Experts of a small language model.
Size: vocabulary 8192, 14.6M parameters.
Below are experts of layer 4 (counted from 0) of a mixture-of-experts language model. Rows are named router (the router's row for the expert), gate (a neuron's input weights, with its number), up (a neuron's input weights, with its number), down (a neuron's output weights, with its number) and show model dimensions 0-127. Each number is 500 + 40 x the weight over its row's rms, rounded and kept within 0 to 999. Numbers have three digits each.
Before each expert's rows: "mostly gets" lists some tokens that are sent to it at least half of the time; "comes before" lists some tokens at least twice as common just after its tokens as in all text. This comes from a sample of Wikipedia text that the model never trained on. Tokens count by the router's weight.

# expert 1
mostly gets: "11", "10", "12", "17", "3", "6"
comes before: " | ", ".", " |", "–", ",", ", "
router:538459556522527483503470461523573564472506522508552484493533501487490505509469535540522527442516425484436501492492502527431547528452509467586524539544472440522528496498480482508476510479457519507606547566519473510493503525480471481545501408458564447526445562439526445452502532409374498530540485552420558495529496517477510488441439524442520556502456510464510481519543501502470530537555
gate4:467541560467520409492488463513522535471447541478400441550478515576528466518449542572504519464470521531517448528550556465568560506494481504453525480531509548480514419512530473489491545487499531425472440493476554536463497454523386512472566458493466463531540561471465558493476530567508496521528494489502515507406503508454482490456429483451522516543487506467579553451515500481555484465492
up4:546489405541497600518516503507484498524481500475464516475479456490492460426480539423468505606443481488560520483548449438423544501485563499522394468449482460499476506432440518532502489526524453507495421499534497565420509457432513465526500443524513504461544471495560504428471493507505504530502506526525469529536591487540484498511478487545484516529603476474447522516547512513513525563482
down4:610465433516562533439537564504490477494434455520526499473513474428525486481543525421523543573490457402501560519411462531464424507479496578502438468469441504499493512455522518483454482490538509502532496540477519554480439569494563438483479534517500537456436512495557507537500525520456496554448524465482532498553547493578465467513521481507468542481516469545496471572458526545473515508545
gate5:490541485551454514527468485577455511515491560483548509594529508461487462573525484447504559497505498510513580471500460494552497521442528543448521488493447512476461524451547519468433549455470508557519466404505498473455585535499486489478491533488524563505461581525514435486579434491507536543524564502536495539526488479510508521515521535539485435473513483433460560400564537437488534476435
up5:472475521542462493424562502556466390557582502487533494479552479497504465600393483491468487480499542477461505534523488575468551484525505513521467476486543491524486521441450480443486490480496457483487482425488437460479528485564482486487533457447445455518510493507503454481426600518536483582504533528499476499513539490529572524594462509497453498560487543470431558546476525518461525494493
down5:521495489489525491541459463584545526503518578512444533552463542513516432535505501527530532458523504519558528527440528547501513505502544432535533494507495455515455483505517503555429570456539453497488511470531553569403605514478466504447476502485500500492493569514456423568548517538436438537477538485414528497539516504524497500514566575523487448528529474494491448578507559463499482453429
gate6:561516488487516536485425624459487523534449536441540510511481528485519535461465539534534544553417427504563453459441433494528554549450529425429523520553488493478550517466512455513495553445474557455528504488547498528489444528456437496442421469519449507466563491568497480509440514533504495563464499480510476493543471514539479499516444526497518530434519468515481512490531491491394530491477
up6:428477396456446504553532432471487492513483506521479473497478557471501510505532577459517448458572463488450548546527546520469503497481467505513504545525483536544536506533542492541545564500460517502570570488586426482470511523477485472533490512451486527560493509506484503479515499407459429414491490497464541500448455490470518493572499523440482604544483509550444470555541395514511505485524
down6:448459490489483515510500515494553518454475498440430498491491509469515498462467497522420522590548492447568541448495484500534476523555569603523443568496429445524494536436499429438556511473539461558475475504501490453540492484473529550473467486569446453434479509467551469499473526538572527511436520527446501538515518575509480486498457456551512418504485484449507556487433529444459531488463

# expert 9
mostly gets: "th", ").", "s.", "m", "\".", " season"
comes before: "\n\n", " The", " He", " In ", " In", " It"
router:499432564509490526518405505488534553480473569520539542496565443501461532441434433505449498517536483536529488474490530520457559514467481507484534521546501528530498469453484422560453532417524477538588536523468462604550519523499528527509493447390504462535476541538476488458474556504488434545441448511523493493460529462461444484511514565496515472503491542456504433492525528446478551517553
gate4:440480538428484537504406473532508519485467536531459514496582508533551500448522522504543504455484479594468485481531486543465515514511472509531501449559541571477463413530512481528580517512430466505526466577479497512558548557486551444544531495525508487522538523547490578449497537562483410529473472488513509429491570478464484523601497508536548556502468516549472445502518520510566504564508
up4:443497454483502521538462558542469597479455509557508507508478534453428478490556453471544434518547493523505563553505477467493554483530463496528531461546493536496478528530456558478602487426484518528475515491424533541492568453520526487517434545490549497413555524536498507535478467595469561505520485492540518535503544452479523468484479507526505457487408538504444489539474566503454546531595
down4:537545504493494601516540500468576554434487455453500491467439499460528476490450475552469594502443513535497455544537499487459406515453492501471491524509500460503554467520531515527469501594480495438575449445515430528429451523499419434523494499456421511578474477526461475488516477482528439505503500436433501457526496523469485473466535458479425532424535534532540470502495526529491493472486
gate5:502506425437464522465489508480523530506550566558518490482461499535443478525492517540478470452523552476515491462508556559476489507510490567521517575489482485591506464519427417494506595523507543497507474572558525490556516532574554539547493451471464492445529436456503500565543515465533491557510523477427457405506525501428463487511580518515522513481508539500522427500428482459478467424511
up5:465566516467455508427504454476479460492493495529606408501535516430525516543509531570552487553481503548472468403456502437484580495523561498564488542502501509459563493391519473477547453495416470431492516536519503574505528483503450552540481505496501465495517453535468511534483487539553538505537461510528561571558488473496481554515485487550475505486431460503580545521492499538525506478480
down5:470493424519494486443486505591485542544491417581477522484515536467527527474502537515481446501465434482466518612456493528478483473543434476457499562587495488457397490472473491560438563507555515482423441497495486495520473452548559435498508504501552517484525494479493480444473497498456466504505567433433505496470471485512501419561462532460529476528465528536498526444500541489456504452445
gate6:503456530578532577531480477469491455490562578556499482518464527459566539498476503531500532519577468507451509479526556525486519472534470494550422517522514537478479497559490424597521492446491559539523520520465433515536456456418516433482515485525532517526554467511422511522478468523487483526497503521454519538457457465426488459423490532483563500529580533474469428458479479545589531452528
up6:509542495493572472508514516593455505476524517481494454448471517488507530495522493566494515530602460539525495478526571532531568510530506406442466488451513508588494472467464524488520464463513491438542456529514554565588358506476509516466551518511499470513557521491490467485494551515481604586478514440484562479514500457463447489555470475447496500485520455506526523457469513523501439516535
down6:481497534517494592513472527497475467492429531493581506480538518528550457530473483504463495461547490543563454482496460522512454521469472441497432492513525507449483516601472476467507488523577477423466466564454479541495510445447504549449491476499507575456512536492531458436499454525457458560528508574494472595539506489526475463500486472478470495607569478506467535482472555511574585438524

# expert 3
mostly gets: " |  |", " |", ") |", " |  |  |", "% |", "|  |"
comes before: "\n", "| ", "|", "-", "The", "- "
router:512512551500558424488448492500494505483512540455490485540559539471448565465493422498545496397533451581479442512552498534464539596515496424552548560481535517556507528515517413538430521472530478479514485564420431512527545475495490471526488489496542517508430506479521473494489547481517492520511499507402487437471541559527463491469497553495532500577478523527493459492515539471408525506546
gate0:486500486531528531462509458539473453517495536514519436469452461550509513509526441508509510514471447608481513460499465532537589456491487423519444539485521434530501510571515492542459473485477489518452383536476518493535518552494470521424510519512550434558543526496424510447514522472501500452550487522515506483499492502452499489454487508492544519534568591446517605492393464439438507542500
up0:489476512495535507499490510478511541474452550528503500452467477556569503508550494495504474521583488507506573514501489535510607451544556517580428476524471449495436562443443461502457531483475508451519494557539500545539406516432470584485506508505538485549470536457442509502503459555534517538414504444504537450511520471501473452427489533514529513499547565460575519471423524427541468477495
down0:491479581467525587506480501447511495503586560560477490498405525505553506527516503465512493413537520552479485512493486499552510487530520521466410474451517515442513512559423483441437476529581492469454441538485463493502478474459493512503452492493535565474451504489453512479523478492531444544472496485511491512549563597500479429548509481517457523589455485551519518521467389461558509514534
gate1:461523556507520408482496485553561449518437510471461501551523512523456532488543483480432495460507488456492472513523431495460516497503468489496507549485478502509508497479536463484443459472433586497474543508508447571546523546507408496526548508568501541498566553458576541521494409551452450462535485463478536519402562478481450551507548453545444472494443493483548550487510518474519433451443
up1:486549465524543554532537415545466525525486454510527555518507506451483514415495484469562529526576500459484530455475485545534581450514538503583463525531479515544529504518530547485507413495522469449471480537480447464500467479494496479461477527491493409484552456489444526537447445524494443426561475456454508449546555435491496557439449535529563459463572474509441532430468445503489499492505
down1:506475481448507554525471505476459565477591518498520432517456448576500542515471518493491438530462492516538524525562473457550549515509438556464525476593478435518487505484540540545551498525526540494489473585482475507477522530458577493445468537473538426496592547439515542504443467539483454538414492490544484455513494583493471539556488473451512509479428522464498412450501448506503482518506
gate2:502533507493497477509438503527508465501435586489467551477482498488459468494590495435551545577528481485485560509446394465520523571493466464503520516543485507519572491570523520499464448464422517488494511494469462550517537457505458545421440453478492500513464511492460553524505526418454459479509527536483509528439511530492511517489471499491465393481461537445503473536384531590539488533471
up2:476523491519554461476437538454486471487422469502567519569428467542463479530514497471483461517463554559508465518488551530538519524470484451557526566474481413519536525458437451569452515540514530489439467475525515449519492537497467511496454463497471471555527457496463528421526412556420570547462512501547524536472495497472565528518443458533448430540466462502478572449541516542502484443483
down2:537518509486510472475398559430538485561549512457557494515547488478544521557510516515526588431531515562525508433470449514550543492474539526541535470494458483469581472471500400500548532499494467559493476421496493492465510551439527515527467486529417497541523509490400494461447531493526573487465465466482481478480526453476518512511459456533504507521489538511488543519582393433492506452485

# expert 14
mostly gets: ": ", " to ", " / ", " – ", " ", " $"
comes before: "1", "2", "3", "0", "4", "6"
router:487446554534531427461475457509560514498495453529575454523520528510468487446508512505462427418494493512500571523562501476432539537458530512496472532480516515514485512503560478524497560513461436506526512535438479539483464533527558412517539445413528438533418493451476534496508554434452432562477509511431593525512543486533456533481524491490528531514466507510466487465497575493441559565481
gate4:480530461525483521422495489544529475540446496500561533559496556468529419485437524467527534560588447498499446544620477523514560529542404480546487464494533479484476493525504479562509423523481513457543511465491441475471500484545467479538484481449560494478418463454489465558498483497530516501448489500455486524547589482459482435425509554467530488478507493508499436434514584534505489513483
up4:517467506534441565516479473462504462471535426490529504518451537420519459463544548479453462548532575499525470593501543482551498517504471596497477484503523427521496531577486508549475487541509521546596515486527447457501512495480512469426478582472483436477497557422514510510479497519544472517417509473465506514581494491461555503550472509518539465541473566530556539536551500428514513535429
down4:534486607495509544494457547444495506492505482457518488518421504513569568446546433519478446468503561478475529534440509458574463431466537558470468522488534446545564488509551549532482537505578494587514485474532487445465528485473455532458495482503501429517473561520462479397482491530504451486526504504457580498487469468495563511535494491510446481558469519518499551547589491445478552498462
gate5:457406484498512476517465587492520480465450494525532515545488425547630508485566504484416525474501454450502531537533417486449500505508470469455487529547512566509508478558564526531459481477458540481499490529551569540544478461495536525549564533504548485475561502498484512546583472461536582507525527564539567535463473395461489482529472479481531522490507505507542498543516542463499492542537
up5:514563439487507532502446440565463537501506514493518462517460507469488457566548397451541450534541515478500490512436408522453472480506580527521488564518445480501500443479526455497524484474421555497544503412464521445486491477491574501533497473481455499510517520460544515416512528447507534478524497507466584467497518467516405546526529478474514406474510563490555434477473477474555469506553
down5:524511538473447513484441504502465449496578478488539525468512499521460538503416564553458504513529508503549503440525419488576491555530444465477597537484559486518470509523451566431502475470521581423477522526499479541474525509527497503493498531523565526623573485534503427581465474513492546431451538489469476497471523455549521498462448482497465543520517484561527527535510507525451533565513
gate6:506477473549608548522518473451536514466449556520517539507527503528512469452542500494500456511469502504525497560520495466469494607510500465536482473456393483546439494492468534543572440469468528508524540527454504521465436533473518434473421461458435487539454531528460471552530476497419474568494475564506473478469475576522511495539516542449533477513497494566508446488621528513530541470532
up6:445585454518562520450465485535374557482501516502475501523541509499541436514491475514533455437479494497508540598491478541471513500496507533494456543485505466496499499589549492489529495529516510584568490575460469471498512491521538485584494560448558504554492519518510453463473494529508508541508532448443510417463469446488440455527515587488540464573511503507534477504435540549566539440491
down6:521497446560506501500440501553507498496471557499500522499512503509496483505499526519510469416493461499464482592500418489481512528477575520570467484521483468548466473531493522533504492441517486522583472557476504438489550545525478415496432582452435551572487494477499533492589476536498462554520497540468472503537474589584505520508555524505521470527537446556549452547570546495474516392516